Weights of a small mixture-of-experts language model, trained from scratch on English Wikipedia.
Size: 12 layers, width 160, vocabulary 12219, 32.2M parameters.
Training: a variant of Muon for the experts, 375M tokens, 5721 steps.
Below are experts of layer 3 (counted from 0) of a mixture-of-experts language model. Rows are named router (the router's row for the expert), gate (a neuron's input weights, with its number), up (a neuron's input weights, with its number), down (a neuron's output weights, with its number) and show model dimensions 0-159. Each number is 200 + 30 x the weight over its row's rms, rounded and kept within 0 to 999.
Before each expert's rows: a language model's description of what the expert responds to. This comes from a sample of Wikipedia text that the model never trained on.

# expert 14
Description: Opening pieces of words after an article or preposition, like tr-ucks, se-al, pl-uck, year starts 202 or 199, plus per and he.
router,206,243,155,237,212,193,180,247,177,221,186,235,188,219,212,280,205,184,215,109,120,235,206,191,192,188,180,184,170,215,198,215,185,161,182,216,162,230,202,176,206,241,219,135,195,228,210,220,220,181,154,211,209,193,188,156,210,240,247,172,200,181,192,186,198,250,207,225,123,235,198,222,198,174,171,200,188,204,196,207,165,217,151,230,172,154,170,197,200,174,150,192,220,207,217,192,143,203,194,241,208,217,200,217,206,241,204,180,205,208,271,158,254,184,168,217,163,224,192,226,213,167,134,229,225,177,218,171,190,212,224,218,158,210,201,175,238,217,175,186,181,159,198,264,166,187,179,180,181,175,165,215,258,159,198,144,198,189,256,202
gate4,134,186,219,200,200,243,178,230,202,174,197,211,218,165,178,254,171,214,219,144,201,221,199,170,259,199,182,214,242,233,232,204,190,203,200,253,203,206,178,187,210,225,174,218,218,220,219,176,227,204,165,238,190,209,224,153,222,239,209,201,201,152,179,216,205,236,166,214,171,189,234,231,196,142,167,221,238,238,234,192,201,216,148,217,199,163,181,147,233,199,187,252,211,187,288,255,216,184,180,193,250,195,173,230,218,215,192,212,245,223,203,153,229,148,194,203,219,216,231,206,215,177,181,212,221,226,200,183,233,199,221,206,239,182,239,142,162,123,143,230,188,190,180,171,177,162,158,152,160,196,180,163,224,217,186,142,234,139,242,178
up4,143,143,178,187,175,167,234,209,181,232,224,163,207,206,212,179,185,191,192,257,195,215,184,226,234,229,214,150,208,234,202,158,167,201,233,207,201,224,176,255,209,212,241,165,172,248,190,179,235,231,194,242,154,212,195,153,156,244,180,228,205,250,212,201,191,248,255,192,158,234,233,203,166,143,176,205,196,268,189,188,250,197,189,217,148,186,149,163,226,171,171,263,212,239,184,197,207,221,221,227,202,161,163,197,191,157,209,220,248,180,222,190,231,179,173,148,214,216,207,176,178,171,214,141,231,199,186,165,182,258,182,179,212,237,176,162,206,154,193,215,258,216,194,237,213,180,191,203,204,180,216,217,235,233,262,170,233,212,161,213
down4,229,151,159,144,233,180,201,162,198,183,205,216,247,170,179,175,229,200,220,146,180,260,156,215,169,213,173,206,154,199,164,214,210,190,182,211,175,161,206,246,219,228,159,173,243,232,216,189,154,176,170,179,177,207,163,225,201,174,214,171,212,225,175,243,158,222,194,176,183,229,166,210,214,181,197,203,183,228,183,208,249,206,125,239,175,239,142,137,182,217,231,113,219,229,234,177,207,180,177,210,204,210,144,206,180,170,248,220,261,255,178,192,192,184,153,179,169,209,171,218,191,247,189,155,211,191,186,166,203,211,232,174,206,226,210,162,207,183,203,154,227,155,185,189,224,261,140,190,225,221,211,195,227,256,201,184,185,223,214,199
gate5,196,207,251,202,185,188,185,160,250,168,160,257,213,175,231,195,174,173,122,218,192,276,263,174,200,210,239,237,170,192,229,154,214,167,180,202,157,212,130,181,233,232,240,200,205,242,182,224,175,237,186,183,204,174,185,205,161,190,202,166,232,171,195,156,228,194,277,195,201,190,213,175,184,165,236,219,166,171,240,184,269,194,197,199,202,207,178,238,136,212,201,219,213,217,239,208,195,217,211,238,156,274,149,217,209,236,169,198,235,245,237,237,191,171,194,217,185,193,204,162,211,199,185,207,223,189,175,140,191,227,238,192,211,175,235,209,150,178,212,169,151,182,248,202,199,192,191,204,214,193,229,188,250,213,158,221,207,175,207,174
up5,216,243,217,203,210,213,191,220,219,237,177,225,210,193,179,197,191,184,147,199,218,211,248,187,195,189,251,238,175,190,253,214,239,183,197,212,213,203,210,185,215,236,235,182,178,253,158,203,190,200,173,193,190,219,244,222,219,192,207,180,177,208,210,129,173,178,253,183,188,202,273,188,229,202,184,193,150,197,246,239,235,185,236,202,163,232,201,272,183,184,194,230,148,197,236,162,187,169,229,181,163,245,215,281,186,185,148,197,257,201,240,204,200,191,162,206,187,186,214,216,149,223,183,206,257,241,138,184,161,202,209,152,178,136,217,240,175,174,170,178,197,143,243,238,196,207,241,183,219,148,228,218,219,235,167,249,197,189,158,196
down5,218,208,153,200,230,234,178,134,199,195,147,194,170,184,186,225,157,205,226,190,228,203,230,203,213,230,192,190,253,251,142,213,256,202,208,218,184,234,230,147,223,223,222,174,209,215,207,203,209,202,145,217,230,214,184,197,194,241,207,197,218,232,196,174,220,241,242,251,200,226,205,219,205,163,190,191,164,200,250,226,151,201,234,154,206,127,160,228,187,236,174,245,234,185,231,204,207,220,244,209,262,165,184,189,146,209,250,209,167,186,214,177,198,229,169,187,141,173,174,220,198,209,203,195,252,156,163,205,228,162,258,176,252,239,192,137,176,181,215,218,199,157,166,226,197,191,187,192,150,194,197,236,142,182,191,238,248,211,218,171
gate6,218,250,190,215,160,188,203,192,196,230,227,278,234,212,249,200,195,205,209,249,201,226,155,221,214,157,197,194,228,223,160,182,193,172,196,179,232,189,204,190,219,199,235,120,123,233,214,218,201,195,182,175,245,204,106,157,214,199,188,237,180,178,204,238,217,235,183,177,145,200,167,235,223,191,212,238,163,249,197,182,167,176,178,224,187,212,203,173,186,191,190,145,227,201,189,203,201,171,201,210,169,191,223,166,209,265,153,215,194,240,246,180,150,205,213,190,170,213,145,177,248,233,179,224,193,190,215,181,213,229,250,234,193,173,229,238,178,173,203,203,188,194,163,241,267,192,261,203,184,219,141,216,211,224,247,169,223,179,182,166
up6,153,197,222,268,205,226,198,221,212,164,162,233,133,188,216,219,261,188,158,208,162,183,191,185,187,191,172,235,203,192,188,178,182,234,222,170,173,147,204,249,185,159,196,213,176,178,196,252,193,137,214,198,212,187,198,179,176,185,208,196,204,156,198,252,230,235,172,207,155,167,191,225,179,183,168,240,164,152,198,161,189,209,151,149,182,176,249,231,176,215,164,162,224,195,210,191,206,126,204,232,190,180,237,173,249,249,251,194,188,240,190,182,228,200,231,214,155,224,186,132,224,227,244,198,181,254,216,152,235,174,145,185,189,206,204,233,179,172,169,187,229,176,210,209,213,145,216,169,225,209,178,186,225,168,207,164,221,257,165,187
down6,172,198,250,227,179,202,216,244,197,189,169,223,179,246,179,206,217,189,218,221,237,243,157,204,198,189,182,211,134,199,210,199,237,164,248,189,199,175,222,172,257,239,189,210,161,250,197,191,222,222,252,176,194,147,189,203,205,189,188,237,180,158,150,226,213,184,198,183,192,194,215,158,236,219,190,137,208,220,146,177,199,216,189,233,191,176,236,198,180,136,174,119,235,209,163,226,167,112,212,168,236,140,201,190,199,198,188,196,226,214,239,219,214,250,203,226,251,249,177,241,211,207,194,212,238,162,158,225,192,221,141,237,193,170,203,211,180,227,190,155,201,212,203,208,215,172,279,213,189,181,184,222,260,177,199,177,211,185,225,241

# expert 11
Description: Colons, pipes, commas and "and" following names or labels in infoboxes and tables, e.g. "GeneCards:", "Mauro Mendonça |", "Panama,".
router,198,228,205,198,185,204,216,217,189,228,250,263,203,176,180,199,232,186,192,172,152,248,186,187,251,195,159,173,195,199,230,241,160,192,201,213,197,253,177,214,132,215,211,217,166,212,222,188,170,173,197,214,203,268,199,172,195,198,244,225,193,172,172,167,196,238,200,166,153,179,190,215,157,233,208,229,154,202,246,230,154,256,160,163,271,140,147,168,199,221,148,271,187,197,160,205,167,223,200,213,191,186,200,236,231,169,250,232,228,153,206,191,202,177,213,228,155,246,184,206,226,215,180,215,145,182,216,198,196,174,187,182,152,216,215,191,178,214,211,170,201,223,217,232,259,220,206,180,260,190,217,241,243,190,228,149,233,180,173,222
gate4,230,191,240,164,167,176,159,200,197,161,209,210,234,236,179,205,198,195,208,151,223,224,192,210,197,210,194,142,197,194,208,169,233,199,186,243,209,242,215,201,226,213,204,206,198,186,231,273,134,162,223,169,169,244,142,212,236,142,186,204,227,176,186,228,224,231,153,192,154,170,233,212,215,168,200,212,187,195,176,222,182,222,202,198,176,155,198,198,150,192,229,203,290,244,189,228,135,140,207,203,230,211,217,242,199,271,223,228,161,197,240,191,204,185,230,165,190,243,233,196,209,214,202,216,208,164,191,201,221,218,200,225,191,217,254,181,205,209,195,213,235,166,153,240,219,237,233,220,233,156,243,225,124,235,213,204,192,231,160,138
up4,188,222,216,201,181,251,177,193,213,154,230,199,135,207,241,187,196,209,209,203,233,180,233,244,192,187,160,189,166,184,179,286,189,197,201,175,198,210,204,158,212,164,248,213,242,167,259,207,220,207,157,259,214,203,180,194,245,189,131,178,229,201,168,234,218,204,219,141,149,187,132,203,192,200,183,183,152,179,233,192,221,181,235,182,180,161,226,261,153,223,164,175,124,208,211,158,241,237,258,183,182,170,179,191,224,196,200,237,211,225,198,192,220,211,234,201,243,187,218,204,252,220,186,214,178,234,173,179,203,185,165,249,160,225,200,226,163,220,201,176,229,248,166,205,175,159,223,155,177,172,184,215,191,187,167,231,174,168,239,189
down4,189,198,176,192,216,235,181,204,187,206,180,252,222,200,188,234,187,251,190,273,243,225,234,164,196,189,161,200,172,254,179,228,188,194,190,186,171,278,222,203,207,204,210,194,264,231,159,189,181,195,150,187,159,114,182,227,158,178,162,228,241,213,193,186,149,185,203,201,157,187,216,205,251,205,175,180,131,170,182,165,189,187,256,193,174,206,217,230,245,228,236,179,130,213,216,192,224,209,229,196,227,168,185,156,201,224,180,203,215,254,240,187,237,198,211,221,205,172,230,205,221,219,193,212,204,181,172,191,198,172,205,277,214,249,214,218,213,184,231,187,210,217,178,187,195,123,204,180,210,186,142,250,180,223,190,184,248,218,187,135
gate5,152,209,195,231,157,241,188,199,216,184,166,214,203,211,257,215,203,258,199,166,216,220,195,208,240,150,199,236,217,203,179,177,188,241,239,241,232,245,229,223,191,220,165,250,196,222,226,225,136,171,185,215,174,217,250,181,254,190,204,182,167,218,160,213,235,198,161,200,157,126,191,242,176,186,166,226,212,267,187,228,200,226,172,258,183,155,139,182,176,215,160,236,212,225,179,161,216,193,224,204,218,247,174,218,220,176,198,188,195,179,190,176,233,255,186,194,180,132,163,194,227,165,253,219,143,210,221,163,205,204,197,163,252,249,194,229,187,168,189,191,185,169,217,226,246,207,194,206,244,228,184,247,215,213,152,196,212,205,197,235
up5,243,215,175,177,160,209,225,274,250,220,218,191,154,241,158,185,134,226,194,203,208,183,205,219,231,214,165,194,212,190,170,184,211,124,223,250,145,192,229,232,191,233,213,156,177,214,228,157,200,208,205,197,194,202,207,161,209,250,151,230,188,181,236,171,175,207,158,181,240,160,163,222,171,188,218,199,206,208,185,182,168,178,160,233,214,197,172,245,187,204,141,233,165,241,185,182,193,197,232,180,220,268,218,224,187,183,168,163,175,210,235,182,178,249,167,191,200,251,234,206,168,234,279,182,192,222,163,201,233,205,225,158,196,229,189,227,204,163,223,163,207,252,180,157,184,203,216,185,239,224,202,251,225,213,153,209,242,150,222,181
down5,195,292,171,213,193,269,201,203,216,204,198,165,166,207,197,209,197,215,238,183,195,187,171,149,174,183,146,197,218,202,172,131,173,187,207,183,275,162,275,256,185,198,194,239,190,197,162,248,202,210,184,169,218,146,194,176,188,208,200,214,228,212,175,229,137,215,194,124,241,213,199,160,167,186,236,187,184,192,251,198,217,162,227,129,185,189,178,185,211,205,228,191,204,167,255,248,194,162,223,173,190,168,205,181,202,224,152,182,222,169,173,163,209,207,201,204,216,229,208,165,214,206,238,178,208,227,155,190,168,187,235,213,210,208,209,191,189,217,176,229,278,156,189,189,173,231,172,202,210,188,210,211,210,261,208,170,184,235,257,239
gate6,166,176,237,206,221,208,184,203,227,166,203,138,155,189,134,210,190,234,220,178,169,180,152,213,208,211,192,175,198,228,195,258,166,158,232,233,217,210,232,163,139,254,203,185,194,209,218,215,182,190,210,205,223,164,217,245,205,213,227,191,230,164,195,203,191,252,248,164,172,206,174,197,163,155,181,303,201,178,221,140,213,195,127,208,249,224,184,216,210,168,210,214,189,208,202,208,175,207,217,166,238,232,251,206,235,220,244,271,185,137,165,224,155,177,182,200,245,216,187,187,216,278,223,220,222,150,218,200,213,162,166,198,162,174,218,222,203,159,210,219,181,223,176,178,187,215,155,187,198,226,198,178,183,225,215,174,229,165,176,209
up6,222,175,242,208,159,240,198,216,221,216,173,201,229,246,224,198,258,153,187,217,194,155,201,193,208,150,184,248,197,258,219,111,176,231,196,148,222,177,241,194,200,187,220,234,174,210,189,227,187,187,164,245,180,191,163,256,246,180,184,196,218,229,200,182,198,203,206,192,210,190,242,168,225,227,196,219,208,202,208,184,199,226,141,219,173,154,164,146,191,258,241,207,242,195,195,249,232,163,206,206,244,224,163,200,187,212,134,215,233,228,195,226,177,175,185,220,162,190,235,206,201,183,224,227,176,203,271,264,245,233,214,143,224,204,158,181,194,226,236,165,195,191,205,253,224,152,216,193,168,174,220,230,207,197,148,238,206,220,232,236
down6,185,226,213,222,200,239,184,173,176,166,227,191,176,243,162,151,191,172,181,194,139,215,250,198,191,204,175,168,218,205,191,176,225,230,224,129,191,204,167,171,179,252,177,163,191,234,197,170,203,252,224,192,240,210,217,202,233,250,157,178,187,176,239,227,205,199,184,190,167,227,227,177,232,164,198,138,247,148,203,232,202,115,224,199,183,198,185,245,208,200,167,168,226,231,234,205,140,184,213,204,222,189,194,187,239,207,230,211,201,205,177,248,208,201,159,259,220,217,191,186,199,199,206,197,144,154,264,220,150,194,233,238,183,194,171,207,195,202,206,258,261,183,213,227,237,192,206,217,227,224,226,183,192,252,147,120,206,206,175,236

# expert 6
Description: Tokens right after an opening parenthesis, quote or pipe, like a, ', $$, plus words such as her, she, born, wife in biographies.
router,163,219,236,223,176,211,163,206,210,250,217,161,175,245,240,211,180,196,160,141,166,244,186,205,162,205,171,188,214,174,199,200,189,208,206,216,270,179,226,234,173,252,237,159,235,187,189,190,214,231,157,253,174,242,174,262,198,153,202,183,176,191,202,141,265,258,249,214,159,221,205,210,145,172,213,241,158,186,233,190,197,210,178,234,207,197,158,158,193,150,202,230,162,186,211,178,156,184,184,187,150,185,174,183,232,221,172,175,210,215,211,177,151,181,233,241,228,194,211,211,163,190,198,242,223,183,234,232,170,185,167,255,166,229,151,180,201,214,168,180,248,160,193,215,204,226,194,157,246,173,184,185,219,187,189,235,151,219,179,188
gate22,145,195,159,210,208,197,196,181,161,221,188,169,234,275,207,164,195,255,176,165,204,204,252,211,146,162,225,174,191,190,198,145,182,194,211,227,192,206,199,204,120,208,233,210,192,199,189,167,179,174,160,227,210,178,213,216,222,115,238,206,208,225,153,209,266,190,208,248,175,227,234,274,203,275,215,169,156,192,203,147,175,180,191,196,182,137,178,211,176,209,217,199,227,180,205,258,216,176,193,208,201,149,218,235,169,234,197,189,212,198,200,236,241,200,201,209,194,190,164,207,190,214,213,220,226,240,197,185,186,189,197,231,249,175,213,124,195,187,174,182,193,185,241,239,183,213,151,187,191,174,173,159,166,233,175,153,177,260,203,179
up22,153,196,180,182,155,211,209,159,198,234,214,248,214,212,190,178,170,176,158,196,227,211,156,157,123,181,151,222,190,210,199,222,218,167,201,217,191,200,187,229,186,115,182,239,205,217,211,158,170,234,200,218,210,218,225,208,176,209,211,157,188,191,199,215,238,205,276,259,254,216,228,197,188,200,217,184,232,239,230,241,139,188,229,225,163,180,202,229,246,167,270,179,200,168,201,205,222,158,164,124,181,225,175,173,179,203,196,179,226,135,180,203,212,189,242,200,248,183,196,183,214,220,164,172,219,214,243,187,151,188,234,124,171,191,202,223,181,208,165,235,203,209,226,231,179,209,164,197,250,202,162,138,170,231,188,180,201,195,205,180
down22,231,171,184,193,185,175,253,203,187,211,169,164,264,166,184,213,187,195,181,176,205,179,161,184,168,154,157,192,179,204,243,200,200,113,172,163,228,235,182,228,140,146,207,233,181,234,222,179,163,200,231,225,189,194,194,209,220,179,214,173,110,136,192,200,207,188,155,234,174,238,198,239,178,209,171,269,202,163,185,223,171,152,179,185,226,229,258,211,261,173,149,204,175,210,167,172,205,222,159,213,181,160,181,231,251,233,173,236,171,185,200,158,171,178,204,207,211,183,236,217,219,163,219,262,172,213,230,210,208,167,183,169,187,157,222,229,197,153,196,181,191,233,215,189,197,192,178,249,195,237,194,183,216,156,182,196,173,182,199,161
gate23,206,236,193,194,192,174,230,192,199,155,136,219,212,159,209,179,202,225,195,199,185,203,202,206,221,240,201,231,180,163,195,251,262,186,188,206,235,169,232,189,224,296,195,221,211,208,281,187,164,178,217,199,193,200,225,200,134,218,172,160,214,191,173,231,175,225,171,226,144,253,179,195,224,181,175,211,222,218,203,152,228,223,180,207,253,255,229,193,165,180,182,175,216,208,202,262,145,154,205,193,177,173,196,214,189,223,187,195,169,145,218,213,207,163,186,168,168,225,220,219,247,170,236,202,267,245,194,192,160,209,253,169,145,219,188,207,212,214,187,232,213,221,185,146,235,216,235,223,253,218,169,244,164,193,154,177,159,199,223,221
up23,195,150,200,180,222,176,168,225,200,236,208,192,167,195,189,249,177,180,239,165,203,217,153,150,222,219,205,218,169,219,174,240,202,212,200,232,146,191,224,163,217,208,238,184,154,209,193,244,274,217,194,183,143,203,249,169,272,170,238,109,174,241,182,196,225,161,186,194,266,186,161,182,172,158,175,164,172,134,195,236,210,200,158,187,156,229,188,214,176,232,237,238,196,214,215,208,170,191,231,216,204,179,209,217,180,156,201,169,142,213,204,194,184,212,228,164,221,223,217,236,276,190,191,192,239,175,166,222,251,190,200,198,200,168,206,200,235,204,211,203,228,190,192,218,206,213,210,198,203,230,277,216,201,254,256,168,178,212,193,206
down23,180,201,207,238,235,187,248,211,194,206,166,232,156,203,230,233,203,189,289,233,150,219,243,219,183,149,206,182,185,232,214,247,188,240,191,230,199,226,277,157,217,194,242,208,210,192,178,141,248,229,194,181,185,206,178,158,251,169,148,200,192,206,162,158,185,177,170,240,168,245,170,190,206,186,194,233,164,255,194,153,186,218,243,224,174,226,182,230,162,212,185,236,221,241,222,168,161,205,208,140,212,175,203,202,205,213,240,159,208,177,226,150,166,222,150,205,201,212,204,210,237,161,168,217,209,199,236,217,189,234,200,162,229,179,202,200,259,204,199,180,199,240,197,179,178,230,192,227,116,211,246,210,153,196,180,220,194,219,178,242
gate24,205,167,193,205,212,204,225,223,230,110,158,217,150,172,185,219,238,153,155,198,208,146,229,216,164,174,210,179,178,195,197,236,172,187,221,183,195,187,213,162,215,173,172,238,162,206,190,178,190,204,251,194,198,188,160,217,194,205,237,199,169,185,211,246,139,209,219,192,154,241,204,229,156,251,152,217,203,160,203,194,213,261,169,139,167,193,223,133,156,179,183,193,209,155,173,146,170,179,244,177,206,242,198,157,175,192,238,196,222,185,208,155,234,214,169,169,211,238,197,232,167,147,244,221,231,221,242,192,178,217,202,237,162,182,177,238,168,176,148,201,161,155,227,164,221,229,241,171,243,207,212,225,151,190,209,217,222,206,209,204
up24,177,190,122,187,218,163,164,234,223,180,193,218,183,172,175,221,222,183,188,126,217,224,157,146,233,187,182,248,208,185,180,246,215,179,245,150,250,203,233,148,193,245,218,210,188,222,150,162,174,223,191,169,166,168,202,226,143,217,222,164,227,247,190,240,219,132,185,226,200,215,227,163,173,188,189,203,183,143,174,165,181,198,218,179,173,172,238,164,196,233,171,226,197,189,186,133,209,206,205,244,189,187,216,207,234,180,190,190,181,251,201,216,157,186,227,168,194,296,230,195,168,235,187,242,201,177,221,207,205,193,202,200,178,206,162,181,216,193,230,201,193,224,209,267,225,231,205,225,210,200,218,262,161,224,153,229,225,228,226,209
down24,168,204,196,221,160,194,243,155,200,196,251,172,170,191,165,206,189,226,214,189,204,159,174,178,210,179,214,136,214,225,193,233,191,223,173,175,199,214,165,159,242,218,213,182,180,243,224,190,202,152,240,211,229,275,180,201,202,226,225,192,191,180,142,202,218,223,210,209,247,153,209,196,173,187,152,201,233,220,188,204,229,126,182,210,214,201,197,207,203,202,205,218,285,214,179,193,199,164,186,218,201,145,253,174,198,160,196,163,160,213,213,203,175,221,126,149,250,204,217,200,219,190,234,163,189,114,226,161,127,197,223,152,181,160,181,220,226,200,245,208,161,215,249,198,135,220,224,206,229,201,207,185,151,202,176,224,181,189,239,178

# expert 4
Description: Prepositions following a verb, participle or comma that start a phrase before an article, such as for, to, from, with, during.
router,183,213,164,173,188,193,245,189,219,242,218,239,144,209,171,223,246,170,209,177,179,252,192,184,177,133,197,169,181,173,194,144,194,180,141,237,247,182,206,197,211,250,151,181,207,203,230,181,206,152,167,234,211,216,188,218,235,185,247,221,190,171,202,111,176,275,212,202,214,163,204,239,188,203,198,240,215,199,204,205,135,262,185,180,237,170,224,211,220,162,177,229,208,191,199,175,188,223,186,255,215,211,197,189,194,244,191,176,180,232,249,156,176,164,201,246,214,217,153,184,168,186,113,242,160,229,190,194,177,209,197,249,175,205,201,172,212,177,206,188,189,178,229,206,197,186,214,168,212,241,177,181,239,224,271,203,192,173,221,230
gate9,184,246,194,146,236,170,236,202,239,187,137,191,134,209,208,174,214,196,232,206,174,211,187,203,218,170,217,198,191,198,197,173,227,253,138,218,229,212,206,231,238,168,220,160,223,201,187,247,214,192,192,198,224,172,226,256,215,127,229,208,209,108,213,198,212,192,190,214,216,185,193,236,246,210,180,225,187,242,202,169,240,200,189,235,173,178,246,205,206,174,221,150,171,195,228,189,144,193,242,202,232,196,190,233,215,230,186,208,255,238,260,209,159,163,242,262,197,193,180,241,207,163,185,176,206,213,216,198,176,176,189,179,164,211,176,249,247,205,179,216,205,174,249,250,186,195,184,204,241,265,249,212,177,171,173,211,161,191,136,191
up9,226,199,223,197,213,281,214,183,256,197,131,203,254,215,221,256,162,225,169,233,207,196,191,176,189,155,174,161,239,229,215,184,198,194,209,227,195,190,233,224,172,271,172,231,234,173,219,190,160,194,198,195,238,184,170,145,154,174,122,226,171,212,159,196,173,231,161,174,179,196,179,180,152,183,245,157,202,194,223,203,150,177,214,224,183,201,186,201,185,187,178,202,221,203,204,196,256,196,247,214,132,227,222,181,206,243,147,166,156,178,204,181,177,186,150,165,196,159,185,167,148,184,156,242,194,180,208,145,242,240,222,230,245,173,231,179,197,194,203,197,169,240,191,156,187,207,187,221,207,217,206,197,233,217,199,222,155,219,221,237
down9,190,208,191,240,156,207,202,221,206,210,205,201,224,200,208,236,195,233,223,177,227,229,234,180,206,233,192,240,232,211,155,235,212,222,171,181,229,177,186,201,189,190,151,208,249,177,244,167,195,204,181,202,201,155,200,181,228,170,177,259,211,175,244,196,191,163,252,215,152,193,195,149,214,169,227,131,217,226,191,223,237,169,173,172,231,199,188,210,191,183,219,205,167,190,185,203,225,172,253,225,156,161,183,180,218,224,218,165,184,206,232,236,164,189,123,169,180,225,209,222,258,196,133,247,251,227,213,223,208,185,193,130,237,149,254,234,162,186,190,238,259,203,218,232,195,204,234,168,217,218,131,219,169,201,217,183,189,223,282,174
gate10,196,200,192,201,198,194,227,206,181,221,217,165,178,227,258,194,209,209,224,210,215,215,212,182,193,139,220,246,219,181,222,192,183,158,147,191,278,152,203,222,188,202,220,220,200,190,176,198,243,204,253,227,208,198,203,186,209,186,207,177,221,191,169,179,183,187,259,201,221,177,187,188,184,197,204,209,212,169,256,188,131,207,217,155,221,188,207,213,223,220,201,196,229,209,183,211,248,209,195,226,267,188,221,202,166,266,193,158,242,209,192,200,234,251,239,105,283,155,255,255,207,238,191,125,238,241,190,207,144,189,214,220,209,218,262,203,181,190,191,219,199,179,210,247,201,155,186,168,202,198,207,234,231,230,209,207,218,253,182,262
up10,230,183,181,200,205,208,222,217,194,252,230,196,140,125,159,226,201,229,199,226,223,188,208,156,160,180,196,241,139,183,201,223,238,221,148,231,253,186,208,172,198,206,207,285,215,205,210,195,216,209,245,191,211,181,185,241,151,211,211,224,197,211,211,218,142,217,197,185,179,198,185,160,213,181,197,166,210,183,264,251,109,246,224,152,241,140,226,201,172,156,169,196,180,168,223,178,190,200,209,251,202,179,187,152,227,249,196,181,207,190,224,204,218,183,195,187,224,179,164,252,232,218,196,169,182,207,219,239,126,202,193,210,201,214,228,218,202,148,188,196,182,186,186,244,125,205,232,176,219,174,204,239,189,167,234,244,193,179,182,200
down10,188,179,223,243,179,228,225,201,185,200,189,218,180,248,186,180,180,184,162,270,229,182,174,204,235,236,195,206,241,226,192,171,194,223,225,127,209,193,196,225,235,144,221,163,181,232,225,219,243,215,147,174,214,222,224,226,191,140,173,170,190,200,194,203,223,213,135,190,282,215,196,255,214,236,179,239,226,199,196,236,255,206,217,214,172,187,183,202,137,209,225,175,160,196,194,192,164,263,183,180,171,216,193,175,176,222,148,223,156,179,208,240,216,198,173,257,200,240,179,231,145,155,231,185,195,160,165,217,266,196,169,181,166,198,171,207,204,244,224,212,198,196,234,157,226,173,212,243,214,172,171,148,228,215,198,191,173,142,201,209
gate11,222,223,248,198,164,239,288,199,229,228,223,188,192,127,157,232,200,231,165,187,191,217,194,170,187,174,165,259,192,221,192,158,196,199,144,237,188,195,211,204,200,220,191,183,207,248,204,205,166,169,189,191,208,221,228,182,183,192,205,186,179,193,194,156,246,155,223,293,210,131,208,188,208,165,190,202,224,199,184,158,202,151,214,196,246,225,257,213,140,168,209,193,191,186,196,189,175,163,222,225,142,222,199,270,165,246,186,225,201,193,202,203,199,195,260,152,151,250,230,223,178,211,206,256,216,208,234,206,209,179,223,189,211,200,257,223,209,182,224,193,176,245,237,173,179,234,168,155,241,207,195,191,223,188,167,197,193,141,189,216
up11,191,190,198,168,214,187,131,152,176,184,150,190,222,237,181,162,171,181,239,182,237,208,213,213,181,265,191,197,149,200,173,225,198,123,182,218,265,198,195,168,161,194,169,197,177,222,256,215,225,205,156,182,181,225,203,232,271,225,200,159,231,200,229,237,212,274,184,128,198,209,150,221,218,280,230,156,204,169,206,252,211,197,185,243,208,171,211,211,208,220,217,197,212,227,193,161,225,229,193,180,176,198,203,212,180,187,158,257,172,203,201,176,172,175,249,246,228,228,227,219,201,218,194,205,189,189,188,206,227,191,160,171,190,232,215,195,181,202,194,218,162,202,167,178,229,162,275,203,236,160,196,179,201,197,258,165,236,188,233,176
down11,225,203,232,174,216,155,180,140,178,203,217,221,188,248,216,180,220,262,176,227,187,203,218,171,168,170,167,224,211,234,228,220,181,219,168,188,188,191,236,144,236,224,198,226,235,191,255,184,220,174,183,184,176,263,249,194,245,217,189,226,143,193,209,192,141,259,185,173,159,204,241,208,151,193,235,197,182,204,205,229,148,180,183,167,169,195,206,267,215,237,190,223,230,196,242,248,170,139,200,187,187,216,162,226,195,204,207,169,198,252,213,183,214,257,220,148,185,172,228,185,192,228,198,182,202,226,238,212,172,257,173,235,170,173,194,245,141,175,181,236,195,251,235,184,184,196,192,197,203,199,165,248,201,127,167,193,232,190,180,167